From a checkpoint of a small mixture-of-experts model trained on Wikipedia.
Size: width 256, vocabulary 29262, 44M parameters.
Training: 351M tokens, 5876 steps.
Below are experts of layer 3 (counted from 0) of a mixture-of-experts language model. Rows are named router (the router's row for the expert) and show model dimensions 0-255. Each number is 128 + 32 x the weight over its row's rms, rounded and kept within 0 to 255.
After each expert's rows: a language model's description of what the expert responds to. This comes from a sample of Wikipedia text that the model never trained on.

# expert 61
router [106 134 107 105 125 132 165 164 162 144 148 177 145 127  97  91 156 104 103 169 112  85  92  91 100 160 152 153  92  78 116 128 112  92 130 188 123  73 119 151 139 122 127 189  68 120 181 117 100 119 133 128  71 185 153 120  57 132 112 159 137 156  81 131 169  98  52 119  93 178 136 132 124  61 129 116 109  44 129 146  48 134  43 152 112 121 111 133 160 107 149  84 100 160  96 147 145 123 199 118 147 130 133  85 128 115 165 157  68 132 122 130 158 146 132 162 155 149 146  46  65 145 179 176 125 114 157 118 162 145 148 100 175 129 160 129 125 111 147  77  89 133 154  60  77 129 147 132 142 194 156 128  86 106 155 198  98 110 127  69 113 109 130 100 150 135 141  99 101 129 162 115 121 135 175 126  89 174 125 116 116  74  84  98  53 140  71  78 146  83 116 134 162 149 139  90 100 152 138  99 165 171 151 149 135  93 170 141 104 106 145 129 162  98 186 112 114 103 136 110 116  77 107 160 127  90 142 122 125 116  75 151 133  73 110 119 120 135 122  65  78 128 116 116 118 153 110  81 137  96  87 132 103  95  95 129]
Football league results

# expert 56
router [125  84 119 100 145  73 179 160 103 144 102 153 135 157 137 138 164 121  91 120 116 142 151 118 162  33 101 157 136 117 103  47  97 143  93 126 124 138 193 147 173 137 128  72  98 103 159  19  82  93 160 139  86 134 114 107 163 188 180 151 215 145 131 105  85 151 130 110 134 155 130  95 143 149 100 183 122 149 116 111  97 149 146 119 135 107 102 154 137 158 108 100 135 152 155 143 158 100 125 167 111 175  80 127 127 113 118  93 128 122 167 170 167 146 127 135 141 139 142  63 143 186  99 136  82 129 147 134  99 118 134  87  77 106 149  88  85 152  78 165 150 116 191  72 136 140  95  70  84 147 115 152 155 136  98 120 126  93 100 103 111  39 117 119 100  96 124 186 134  91 118 174 179 125 107 152 122  88 140 163 140 157 158 204 153 102 156 125 112  83  94 109 130 121 106 143 161 103  78 110 111 120 149 106 124 115 151  86 139 137  96 117  97 121 138 139  92  81 167 149 141 142 145 122 133 103 154  50 111 152 138 203 124 148 176  81 105 121 131  95 105  94 103 156 101 171 157 111 122  92 107  30 180 118  93 144]
Word pieces, connecting and

# expert 12
router [ 87 143 134  87  97 111 164 163 136 135 139 118 121 151  98 138 135 181 160 112  99 130 156 156  44 105 132 132 143 141  91 153 128 146  99 170  90 205 169 107 141 115 219 117 121  96 108 112 106 123 137 125 154  84 120  59 172 124  84 124  65 146 127 110 144 176 163 186 135  85 185 127 154 110 164 120 138 171 173 128 115  82  95 172 105 162 129 134 112 138 128 168 111  99  96 146 123 169 116 122 117 109 117  98 153  96  97 101 130 143 117 121 186 133  57  89  96 121 131  79 148 112  83 143 148 120 139 150 144  61 107 135 120  97 175 140  96 109 115 105 148 124 119 166 116 137 102 164 109  39 165 147  90  93 154 140 116 151 160  86 166 106 142 178 172  73 158  83 123 121 137 200 147 143 121 153 141 128 164 151 170 138 151 139  93  75  81 191 119  86 104 121 143 131 114 120 105  79 101 141  82 160 165 127 163 170 169  88 120 130  85 204 152 149  69 152 155 125 167 106  73 129  69 138 159 110  85 150  69 129 117  72 153 198 105 116  84 118 161 165 190  80 151 132 161 126 162 171 139 177 116 149 131  89 154 137]
Word-initial fragments, legal text

# expert 6
router [130 123 160 102 128  43 112 105 147 153 108 128 148 166 165 144 148 104 174 135 111 155 126 133 161  88 105 156 138  34 144 119 172 126 161 104 150 128 192  98 159 131 203  74 153  44 142 164 145 133 147 132  76 117 109  83 178 130 121 161 145 109 117 127 110 160  61 154  93 158 114 141 178 120 108 123 145  95 100 122 103  93 127 117 132  99 133 153 138 107 107 120 162 146 121  90 143 152 118 169 176 212  99 166 149 127 140 194 126 153 135 129 189 149 116 133 113  81 145 107 125  95 156 114 108 105 173 112 120 159 110 123  75 118 121 129 157 106  92 182 130  85 108 112 148 147 116 152 122 172 113 136 173 185 145  63  95 118 150  27 113  96  86 141 102 126  88 182 164 147 150 113 177 140 125 126 132  99 140  92 145 108 106 161 102 117 113 133 158  48 138 168 172 143 168 156 183 144 101 161 131 116  65 105 161 113  90 135 110 144  90 120  92 150  96 103 116  68 155 101 161 216 130 117 100  76 125  92  86 178 181  65  86 167 152  44 121 173 131 134 116 137  89 102 125 171 102 125 121 139 138 105 132 110 135 148]
Such as, served, known

# expert 34
router [130 108 207  78 159  96 185 121 113 157 109 130  99 128 144 172 165 151 119  82  98  90 127 152 188 154  86 161 158 101  87 114 137 100 200 131 181 157 144 110 115 111 136 122 139  97 102 171 155  55 197  88 144  80 118  99 135 148 168 138 133 143 131  99 130 120 115 122 178  99 112 165 114 138 123 125 115 122 137 134 109 110 130 133 149  83 114  92 140 150 115 108 145 110 142 176 159  73 123 142 201 119  88 138 111 126 143  86 100 128 188  88 121 154 189 105 123 142 125  95  56 147 133 150  73 115 145 104 107 112 126 138 112 116 136 107 109 141  85 115 166 177 117 140 134 106 144  97 105 142  80 123 119 183 133  71 151 145 162 127 154 110  96 128 108  99 143 187 247 138 130 137 146  70 153 107  96 121 102 143 158 178 204 147 156 152  87 124 128  84 141  53 140  66 156 173 161 134  70 132 104 135  97  50 146 113 110 132 115 185 126 115 117 133  99 171 110  95  91 155 160 196 104 118 150 168  79  73  62 144 158 103 109 181 143 154 143 101  73  93 106 135  99 104  85 142 124 121 152  68 117 139 121 149 180  95]
Table pipes, however, but

# expert 20
router [113 125 203  94 149 117 163  97 167 159  92 133 163 141 108 152 160 143  98 129 105 108 113 132 129 165 124 113  95  76 139 150 148 145 200 137 172 134  99 107  88 123 130  91  81 153  81 189 164 117 161 136 185 113 151  94 156 146 141 169 144 106 109 129 105 145 110  96 162  80  95 136 142 162 182 163 167 121  96  83 112 180  95 151 127 106  84 126 101 150 139 145 147 145  98 121 174 121 127 103 170 139  96 171 111  94 121 145 155 156 147  83 120 133 138 180 132 140 161 124  81 133 131 189  92 139 117 124 137 148  93  80 114 119 151 136 107 179 109  87 148 152  63  99 140 105 182 130  85 176 100 140 168 124 126 120 152  73 148 118 151 135  78 107 119  55 166 169 193 120 103 110 156  83 141 102  71 139 128 169 158 160 161 133 141 156  73 147 130 161 110  92 101  97 172 122 178 189 117 114 100 151  66  70 158  85 122 179 110 141 149 107  78 112 119 180 126 101 114 163 173 166  70 169 112 107  99  95  98 109 158  83 121 117 113 162 135 151  35 122 110 121  89 102  56 162 142 126 142 151  95  70  79  95 141  37]
Personal first names

# expert 45
router [112 145 160  99 122 124 125 166 144 126 105 131 102 138 125 148 160  90  98 110 164  87 165 171 141  76  96 129 102 137 124  86 124  91 166  75 181 138 160 146 104 143 109 156 160 145 143 160 117  86 165 131 125 175 122 106 194 127 160 158 118 121 155 117  67 143 148  62 105 126 149 135 150  82 112 143 145  93 172 149 120 123 172 161  76 184  78 126 145 153 158 132  87 114 147 133 167  99  97 174 152 115  56 117 135 132 179 129 115 133 138 195 120 129 106 101 100  84  97 101 109 177 103 175  63 180 164  81  98  86 153  98 129 119 102 147 114 137  61 166 192  84 181 159 107 191 138 100  97  98  65 150 107 141 130 122 128 101 164 107 130 164  82  61 110  98 185 117  87 107 125 118 119 165 130 149 136 123 108  99 159 213 143 141  74 115 104 169  90  99 118 159 135 133 125 182 220 182 140  95 107 157  79 134 140 121  73 108  78  66 114 130  99 131 119 136 122 113 114 164  88 138 104 121 150 113 162 159 146 211 169 129  82 120 141 115 151 164 127 143 151 128  98  68 134  74 158 149 135  75 118  73 121 142  99 165]
Surname endings, epithets

# expert 57
router [116 118 160 145 131 109 128 151 118  82 129 159  78 170 188 146 162 100 128 111 138 128 165 135  88 136 174 196  73 119 132  81 120 195 127 117 117 152 166 132 168 137 112  82  95 103 181   8 135  86 103 142 141 177 131 113 145 162 199 123 169 150 138 143 105 116 164 148 124  89 109 149 141 142 131 115 109 139 130 121  95 100 109 149 101 175 136 119 132 194 158 142 112  88  82 143 145  90 146  57 198 116  97 105 102 152  65  83 112  96 109 151 118 126 114 112  91 143 143  99 100 154  70 159  85 117 105 112 100 106 118  68 100 121 185 134 104 146 141  90  89 121 102 117 132 110 142 114  37 137  71  61 125  88  93 154 151  70 134  87 144  85 113 133  98 116 153 134 112 113 129 129 155 149 109 143 151 106 136 218 166 142 102 130 128  58 136 119 123  98 118 143 121  54  56 144 135 133  84 134  85 173 171 114 175 154 155  96 145 162 152 110 154 128 170 145 100 152 118 116 112 124 119 139 182 128 147 150 145 158 131 136 150 150 133  56  65 129 144 157 136 111 144 163 106 170 175 108 150  69 136  80 184  80 149 158]
Initials and abbreviations

# expert 16
router [126 109 116  97 108 125  75  73 106 170 135  93 146 155 170 170 133 114 126 106 128  88 192  46  91 100 131  58 123 136 110 143 129 123 145 132 170  98 137 147  98  64 179 152 118  98 163 153 126 109 181 122  89 183 112  82 129 147 199 104 135 153 129 103 113 123  96 165 139  78 107 186 127 129 174 155 127 184 120  78 160  70 103 149 155 142 142 137 142 169 114 194 150 125  90  93  96 149  97  85 124 115 139  85 117 134 113 133 100 185  83 114 130 124 144 132 114  92 142 153 159 100 100 156  65 137 128 155  78 104 114 153 108 161 162 129 112 127  97 155 161 135  89 177 177  79  73  80 104 137 126 126 154 137 165 103 130 123 165 161 132 100 170  80 114 108 147 125 153 185  85 121  91 122 162  78 113 165 139 132 101 136 146 159 171 105 112 170 144  92 102  90 119 114 103 112  92 185  59 170 153  99 116  93 146 165 142  77 103 134 127 128 108 165 161  90 192 179 160 177 166 138  92  76 100 156 127 157  91 136 173  94  61 168 122 113 108 121 169 153 175 115  98 174 154 173  77  98  95 176 193 151 116 140 128 159]
Prepositions after clauses

# expert 43
router [ 88  87 128  84 108  88 159 129 156 114 124 172 185 121 104 120 115 118  85 169 128 128 123 150 163 117 178 104  87 140 102 116 156 121 109 147 148 143 171 131 138 172 137 171 118 136 131 112 119 117  77 100 111 141 170 129 107 170 143 152 152 127 138 121 193 120  67 139 105 143 150  98 134 145 148 137 121 124 165 139  72 148 150 137 136 142 126 141 114 157 107 108  74 137 122 152 136 182 147 108  77  86 166 173 168  94 139 134  96 105 121 202 181  97 147  79 175 102 155 116 176 112 171 106 120  98 146 142 125 106 144 134 118 132 203 108 181 114 107 126  96 121  72 166 102 138 125  95 120 160 168 153 158  87 140 147 155  79  99 144 146 117 121 104 170  99 133  66 104 161 243 132  69 148 144 101  61 143 164 104  83 134 117  99 137 162 107 102 136 146 121 147 141 109 135  65 143 116 166 163 147 125 189 120  65 126 131 150 147 137 163 111 221 125 118 119 157 105 167  71 176  84 183 122  93  80 112 123 190 144  44 179 132 112 142 153  73 165  78 112 123 103 105 207  91 129 123  51 170  91 124 141 156  94 100  96]
Demographic statistics

# expert 38
router [ 83 126 118 110 148 140 142 152 151 151 147 141 132 133 119 164 115 118  80 114 170  76 169 117 188 131 141 144 146 117  53 116  98 129  97 123 178 162 112 162 141 147 105 173 110 184 166 146 116 103 105  63 165 139 155  97  71 120 136 153 140 148 114 166 105  94 163  87 115 157 131 143 134 154 176 153 106  87 145 111  98 119 126  90 157  86 148 165 107 192  69  61 135  74 141 199 154 150 132 111 146  96 107 137 138 145 170 174 120 177 155 140 117 153 106 129 153 144 165  80  93 207 118 150 114  95 107 106 175 120 151 103 183 106 180 129 139 143 128 100 133  96  79  78  95 101 157 126 141 150  93 147 131 136  75  94  95 112 132 117 143  62 132  79 142 111 133 189 112 134 178 177 142 131 213  82 117 150 150 101  67 107 156 163 144 108 121 146 137  89  70 152 149 105 184 136 156 116  63 158  75  89  92 121 161 121  78  94 120 138 124 174 141 121  86 107 162 136 124 156 103 100 135 128 147 143  79 201  40 162  71 134 113  74 105 108 156  90 136 120 104 126 122 108 149 118 170 129  86 141  71 127 190 134 125  72]
Sentence and cell ends

# expert 14
router [100 157 107 111 174 130 161 171 115 125 155 166 132 139  90  87  91 101 121 124 148 122 172 109 122  95 153 237 124  74 134  61  78 132 138  70  98 124 136 173  83 127 129 204 153  81 162 105 119 106  92 104 130 161 141 155 132 100 183 133 104 180 102 137  87 104 122 157  72 129 160 111 180  83 114 121 101 113 158 105  78 135  89 191  96 148  41 135 184  94 142 108 151 148 152 144  82 143 151 185 151 171 123 121 126 108 172 103 103 165 157 176 137 145 133 146 113 110 106  97  97 206 100 134 114 162 126 105 109 136 121 137 116 105 104 116  94  82 138  76 144  87 217 134  99 171 136 129 138 143 146 113 128 149 143 146  67 113 124  73 190 106  71 144 123 145  91 130 119 156 148 151 182 112 177 167  87 132 155 138 164 157 125 116  80  82 116 111 126  94 105 150 207 148 120 184  87 182 145 161 110 165 115 152 142 146 111 135 113 106  92 154 101 113 109 111 118 108 145 110  86 131 101 153 148  93 142 129 145 114 116 130 152  78 141  88 146 239 133 136 177 139 140  51 151 124 113 114 110  98  89 173 122 117 130 129]
Sports infobox fields

# expert 21
router [ 89 129 122 142 161 115  62 178 173 191 103 102 134 143 128 110 142 133 125 126  92 152 153 127 135 166 114  92  88 116 153 137 159  90 114 138  91 104 139 133  79 136 135 105 152  77 184 209 115 157 113 187 117 118 137  72  99 134 133  42  88 134 186 130 148 128 168 123 131 107 153 120 115 172 144 123 130 142 114  73 140 149 128 125 128  47 154 150 152 132 149 127 165 141 121 153  95  98 128  87 172 134 157 109 169 194 130  82 118 107 171  74 159 160 151 171 148  67 103 104 139 111 117 125 138 133 179 125 154 158  91 145 138 105 147 129 113 144 147 190 127  72 130 175 172 110  83 181 125 125 193 122  99 119 180 105 101 168 134 117 103 136 155 151 153  97 173 126 143 148 116 158  98  89 126 175 150 163 120 175 152 109 153  73 114 101  69 144 153 147 105  96 126 104 188  84  69 166 115  96 174  94 179 140 130  85 178  96 111 148 114 217 127 173 120 134 107 126 145 109 122 132  65 112 122 112 117 156 144 130  67  87 128 161  75 103  81 157 167 168 153  36 122 134 126 154  85 124 123 109 138 168 169 197  72 124]
Mid-word and clause openers

# expert 52
router [183  65 121 150  82 144 161 138 131 142 106 165 154 177 127 155 145 151  37 120 146 129 140  98 155 145  86 128 169 136 116 108  92  86 101 114 110 175  88  91 141 114 147 159 158 158 175 150 109 112 121 124 134 132 110  96 163 107 131 130 135 153  97 143 117 114  86 123 142 152  87 108 156  72 142 131  82 208 122 165 143 208 170 139 161 136 107 158  92 118  60 194 185 161  61 163 123 141 120 126 116 156 111 162  84  92  71  99 119 101 154 150 153 154 158 148 116 128 109 151 143 140 153 172 132 146 131  89 102  78 115 114 114 142  70 137 115 107 114 127 164 151 189  89  70 130 102 116 160 121 114 213 119 156  86 127 119 127 206 103 107 157 107 144 120  67 216 146 150  85  81 147  89  67  86 143 104 105 148  98 107  82 143  93 129  69 189 175 107 121  80 131 185 109 119 151 115 140 120 102 128 113 198  87 177  93 157 105 105 113 125 145 103 111 147 133  85  88 102 183 131 116 160  94 120 112 166 105 146 170 108 161 145  97 152 103 121 167 169 193 122 124 171 150 169 145 171 167 140 143 104 101 143 120  97 131]
Comma after place names

# expert 27
router [129  97  82 187 189 120  65 141  52 106 158  78  96 142 144 193 131 221  97 115  98 121 111 113 101 131 104 151  94 136 122 100 125 147 111 143 142 136 150 101 171 168 120  78 150 108 116  70  81 102 108  98 115 125 142 114 109 150  91 140 132 142  86 126 128 125 128  96 150 208 155 124 141 107 140 127 141 142 165 121 155 120 146 113 136  54 173 157 100 139  62 181 163 174  91 121  96 118 149 131  78 144 156  86 109 208 107  99 154 103 129  99  88 154  32 171 151 150 160  94 115 127 190 144 131 149  87 110 152 106 142 164 102 123  82 155 107  96 197  80 114 183 157  89 163  65 128 131 133 114 150 119  91 169  99 155 181 160 126 139 152 137 186  81 109 134 137 145  83 140 146 104 111  79 132 159 151 142 145 163 134 117 176 125 175 183 151 104  78 107 168 111 114  81 156 127 145 110  90 124 167  95 130 117 226 148 133 119 145 175 117 140 117 141 164 112  64 122 115 151 136 133  94 167 104 155 175 149  92 109  55 128 133 171  81 112 101 130 154 146 113 133 166 128 108 138 133 172 103 178 129 125 114  96 107 136]
Nouns after determiners

# expert 7
router [111 112 116  88 156 107 114 174 114 144  68 102  95 118 146 129 166 144 107 100 139 101 206 167  77 113 145  61 157 155 196 117 150 183 134 153  99  91 156 125 146 172  86 146 151 111 159 124 126 128 137 137 203 181 202 176 123 106 107 132 139 129 138 136 171 132 143  40 112 123 101 119 105 122  58  77 127 146 138  89  80 142 134 132 120 155 123 131 148 138 155 131 157 130 104 148 142 119 196  75 117 107 107 163 152 159 100 149  67 169 135 114 139 108  91 124 136 169 169 109 102 131  91 164  68  66 137 136 138 137 176 104 136 157 102 106 158 108 145 102  98 170 117 113 145  92 184 159 152 128 151 128  70 172 125 173 168  99 142 134 249 124  94 162 141  98 177 195 144 144 208 141  99  93 127 117 128 154 119 146 100 129 119 108 150 120 111 102 131 177 172 121 120 101  98 145 124 122 116 151 138 139 129 137 106 149 204 113 156 139 135 132 131 133 113 123  76 154  99 102 110 128 131 138 165 113 120 170 161  90 105 154 208 193 179 158 126 140 126  88  87  86 136 135 118  93  33  98 102  67 140 109 158 127 153 105]
Coordinates and table cells

# expert 17
router [101 123 123 153 136 103 221 104 135 193  84 150 128 147 169 125 139  98 112 104 136 110 141 148 162 104 140 189 142 113  49  86 119 109 143 110 160 110 146 119 158 178 152 143 135 110 163 113  91  55 114  98 149 208 140  87 136 144 148 181 168 188  93  88 174  90  99 113 105 159 153 189  56  89  91 150 114 118 143 129 109 118  84 107 168 141  93 137 183  84 150  66 139 128  98 136 134 152 158 216 146 158 129 110 152  98 173 125  99 133 146 135 191 166 192  98 158 174 150  92 126 160 117 120  93 128 115 106 140 146 100 104 152 129 122 114 105 136  87  66 160 122 167 126  54 111 113  98 111 199  88 158  59 164 131  85 177 114 148  85 118 125 117 145 138  91 156  86 143 134 127 137 156  84 118 138  53 121 137 140 104 125 128 135 101 132  96 113 120 127 146 129 145 112 113 154  64 162 121 128 179 131 179 143 144 152 130 182  72 112 134 151 172 137 146 168  92 118 166 179 104  74 108 105 152 159 121 127 150 162  97 122 108  80 161  98 132 147 114  97 125 148 162 151 184 180 125  54 163 139  89 156 118 112  88 124]
Sports league tables

# expert 29
router [ 90 141 110  99 138  62 113 111  78 105 182 120 152 114 123 121 111 129 126 127 201 117  68 207 174  98 216 123 133  99  67 120 107 166 123 134 131 145 130 121 108  60 153 151 177 174 146  91  77  69 115 136 191 108 149 119 170 119  90  76 167 145 135 100 180 139 108 151 104 125 174 121 131 139 114 132 111 124 177 157  63 114 185 117 104 135 141 152 121 208 109  67 102 102 101 139 142 138 151 115 159 194 115 129 106 125 112 130 124 101  91 110  86 151 138  46  86 113 176 176 137 128 212 160 106 132 123 110  62 112 170  67  74  81 140 104 160 142 105 119 131 174  69 141  96  78 140  85 118  95 131 146 172 148 141  83 114 124 151 158 201 110 124 142 155  72 150 139 127 122  86 106 125 123 122  92 125  79 170 127 119 145 115 108 150 114 107 140 114  96 123 156 143 105 114  71 117 103 112 152 119 114  99 120  76 142 106 109 108  80 160 126 179 161  80 162 115 146 140 161 195 104 114 140 139 149 132 115 129 108 111 158 119 176 127 147 105 130 129 117 122 174 104 123 176 145  85 143  80 204 161 192 147 113 140 107]
Census and election stats

# expert 3
router [108 116 107  92  77  65 135 132 141 103 121 111 175 124 111 148 159 112 114 122 177 127 124 112  81 113 160  47 103 180 132 140 112 160  97 211 155 149 159 115 106 133 138 151 129 117 141 132 148 144 135  85 148  97 178 180 138 130 160 131 121 152 103 112 152 160  98  59  79 187 167 104 102 116 123  94 101 175 145 151  63 113 149 154 104 134 140 139 141 177 162 114 107 169 121 166 128 199 117  65 102 132 172 176 144 119 174 158 104  64 131 173 136 139  92  90 161 104 172 107 118 165 154  90 140 108 153  93 122 163 157 128  89 126 150 113 131 125  87 111 116 152 119 136 121 181 145 171 151  95 129  87 143  92 154 182  97 109 136 118 169 141 108  82 132 104 156 135 112 187 244 175  50 163 195 142 108 132 164 113 122 123 153  63 123 157 130 129  81 193 138 154 147 132 162  60 149 149 118 184 124 138 126 153  73  88 141 152 188 115 124 112 138  88 152 110 143 115 117 128 152  95 114 127  72 101 102 133 163 132 156 132 188 122 106 165  86 155  88 118 112  99  74 126  80 103 149  83 120  91 160 179 196 131 137 141]
Census and stats tables

# expert 47
router [ 85  64 116  42 102 185  90  99 109  85 112 102  92 168 114 140 132 161 112  96 129 182 137 133 168 130 132  64 115 124 108 135 147  92 163 141 159 164 186 114  92 127 180 164  85 116 164 133 144  73  75 120 138 207 117 106  81 118 123  99 117 105 168 102 153  75  73 224 117 118 140 133 129 161 144 106 101 105 163 117 149 147 137 162  88 153 134 148 141 124  98 118 166 148 142 146 173 164  96 100 109  47 135 146 215 111 147 105 120 130  98 160 146 152 116  92 185 131 158 112 126 142 184 112 115  45 155 151 130 171 150 126 144  99 125 166 122 132 167 118  29 192 129  83 179 116 127 155 145  98 137 126 126 135 193 121 150 130 157 120 103 146 134  89 129 111 120 135 179 163 140 108  78 103 174 179 116 196 171 160 142 100 131  83 120 165 117 102 160 108  76  83 106 129 146 150 167  76 105 174 111 165 150 131 140 173 138 140 100 133 138  81 144 145  91 122 131 149 103 107 161 221 129 131 196 145 128 156 106 131 155 129  71 109 103 135  96 111  97 151 172 143 112 133 106 126 137  98 124 160 124 108 133 106 145 155]
Table cells and units

# expert 10
router [122  62 130 162 166 105  66 115 146 124  98 106 134 167 115 147 145 128 155  97 121  82 138 143 150 187 121 133 166  97 145 163 194  93 111 171  66 139  99 127  73  92 158 136 173 107 148 173 107 186 149 106 101 121 134  75  96 172  99 101 119 159 139 156 125 145 108 187 214 115 133  92 126 122 177 116  94 124 164 107 164 176 115 108  93  57 174 165 102  82  98 173 152 150 141 133 128 161 120  76 188 155  99 127  84 166  73  58 171  97 113  93 128 149 123 210 106 143 144 139 126 133 133 147 136 128 163 120 125  78 124 111 129 124 142 177 105 102  96 127 112 111 167 148 107 131  80 187 101 119 108 133 122 169 120  91  83 170  98  87 145 146 167 116 167 137 144 127 128 109  74 127  85 109  67 137  91 145 155 149 135  63 131 161 126 136 103 168 159 133 159 143 126 111 108  78 103 161  96 108 136  94 162  83 155 144 119 104 102 169 116 149 148 117 114  81 157 110 100 162 161 219  75 108  67 107 122 169  89 114 126  94  98 120  75 169 116  99 118 215 179 134 131  91 147 162  96 107 196 131 124 118 114 158 112 125]
Commas, conjunctions in prose

# expert 48
router [ 91 182  97  62  86 143  77  94 121 182 130 141 195 153  92 124  72 176 134 132 196  98 127 100 127 116 205 117 148 149 136 167 129 131 102 156 101  69 119 139 162 133 141 157  85  91 155 189 110 118 126 142  85 110 110 127  90 141 115 104  90 141 136 119 158 111  47 213 143 159 145 149 135 130 115 191 113 102 123 145 185 197 178 149  80  92 108 146 126 103  96 142 121 145  73 144 156 158 176  81 134 146 157 128 163 124 169 135  77  96 151  91 111 134 140 126 153 185 161 146 122 191 166 118 139  94 148 134 122 168  88 154 131 111 109 128 177 115 134 146 114 166 150 144 120 199 122 105 168 159 182 227 155 127 110 128 138 173 112 153 160 119  73  95 161 136 148 127 151 154 141  74  56 113 162 171 129 127 140 152  60  98 106 121 123 177 122 116 107  79 170 149 153 121 106 106  77 110 120 149 183 162 128 115 116  69 133 131 114 106  92 140 168  72 153 114 145 104  95 126 147 140 201 153 123 124 167 177 187 137 130 151  96 140 151 138 113 169 134 126 123 131 128 178 124 160  83 177 109 145 126 113 134 108  85  93]
Of after quantity words

# expert 36
router [136 135 221  85 172 101 161  81 137 127  94 102 149 117 153 154 165 137 143 117  78  98 144 121 158 135 132 116  74  66 136 161 149 128 191 125 190 187 114 109 134 121 146 123 134 117  90 125 176  62 192 143 165  84 138  96 135 130 116 157 137 149 111 104  93 142 115  90 198 116 122 132 140 123 146 132 145 123 105 118 141 130 133 134 103  50  96 101  97 150 148 112 132 114  96 109 157 122 115  97 157 165  98 177  75  69 110 126 116 152 169  97 141 124  92 156 126 147 139 102  44 134 160 145  70 129 126  92 116 170 167  98 129  93 136 142 123 176 138  71 149 147  79 108 131 139 134 107 105 207  80 113 163 139 108 135 162  74 142 113 156 153  99 123 131 123 197 160 212 125 123 132 118  77 142 151  96 143 116 154 142 162 194 105 126 165  64 121 156 147 131  95 109  82 151 149 168 148  95 112  85 148  66  67 140  91 120 198 111 117 117 103  86 119 123 180 130 111 104 169 172 175  98 151 141 142 122  87 121 142 164 109 113 134  99 124 103 150   0 115 109 159 134 108  83 149 118 129 130 139 113 113 114 120 142  77]
Possessive and comma after nouns

# expert 46
router [146 171 141 138 205 125 121 160  98  87 132 111  93 149 141 172 145 102 132  85 183 159 120 157 154 123 165 147  87 124 143  71 133 159 108  62 151 170 127 124 116  78 124 142 183  98 128 161 156 105 145  66 167 177 189 121 115 120 120 137 165 135 130 153 109  98 100 157 139 158 101 116 185 132  79 139 128 145  99 128 110 127 125 150 103 150 131 136 151 146 135  99 188  76  68  83 151 155 127 170  96 193  95 116 117 123 153 127 127 152 164 137 112 101 116 129  93 149 121  99 101 152 107 146  64  79 115 110 116 116 138  88 111 107 130 191  83 158 151  88 145 142 147 176 140  95 145 102 129  93 106 110 158 152 107  82 124 169 157 123 145 132 153 105  81 132 119 165 142  98 121 134 186 132 153  53 125  87 149 157 132 167  93 146 193  85 160 180 150  58 123  96 101 101 118 177 154  82 129 102  67  93 149 154 103 150 127 123 172 134 103  61 147 130 142 127  70 118  74 195 138 135 140 154 174  85 118 100 152 131 171 115  95  61 100  52 161 136 142 153 172 163 166 124 166 141  44 173 113  78 101 190 163  94 143  81]
Infobox and taxonomy labels

# expert 28
router [117 116 167  86 181 105  77  97 133  82 102 113  94 119 154 183 142 151 111 130 149  78  94 103 119 117 116  57  82 167 109 133 108 167 107 104 171 134 110 121 131 129 149  84  82 188 158 127 130 125 123  71 129 110 126 111 111 167 103 123 119 129 145  70 161 100 118  87 118 202 150  39 141 160 163 110 177 106  84  70 138 132  88 158 111  80 195 152  95 112 149 107 124 112 121 150 139 121 132 157 130 100 148 174  70 108 193 175 140 125 156 110  36 125 145 184 182 151 112 125 131 101 142 183 127 120 140 134 162 126 131 161 168 106 160 135 127 112 209  85 117 136 109 122 128  86 125 209 119 124 147 118 139 122 175 123 117 131  84 141  74  81 141  75 145  79 128 162 139  89 164  97 104  87  98 140 107 112 112 173 130 124 150  99 168 102 132 121 134 195 113  54  78 106 166  98 219 177 116 102 118 133  88 122  81  97 159 155 166  98 141 159  90 123 154 126 166 116  84 179 137 145 146 151 130 113  99 111  64 141 112 143 123 158  99 177  92  90  80  93 113 130  99 166 123 149 142 151 105 144 179 115 164 154 135 117]
Concrete nouns, closing quotes

# expert 40
router [ 84 109 133 163 123 156 114 185 178 181 135 106 159 136 174 151 120  91 120  93  50 153  76 109 102 124 165 103 119 113 111 143  87  97 118 160 110  71 129 100 110 139  82 175 140  82 112 158 106 170 133 192 132 144 135 102 121 115 119  75  87 136 122 151 175 132 151 177 137 133 159 160 152 102 167 127 115 115 144 107 145 143 144 227 137 153 152 139 155  76 123  88 119 142  76 107 112 183 175  97  74 172  98  96 185  87 122 104 114 139 146  65 144 132 120 170  96  84 168 119 105 129 139 170 132  73 173 163 133 159  59 150 130  88 115 156 146 140 113 184 104 108  76 223  76 144  88 132  96 160 207 133 155 171 161  81 132 159 140 113 150 110 130 129 137 109 142 147 153 143 140 136 119  97 149 138 152 142 147 156 134 122  94 118 132 139  66 136 144  99 163 122 194 134 163  94  55 164 118 177 127 160 140 138 145 102 127 168 128 180 110 153 142 164  87 118 111 100 140 153 147 120 161 102  67  68 111 132 129  89  73 108 179 113 128 100 109 167 121 146 176  93  69 122 155 165 104  76 162 195 132 159 124 120  87 111]
Prefixes, list dashes, digits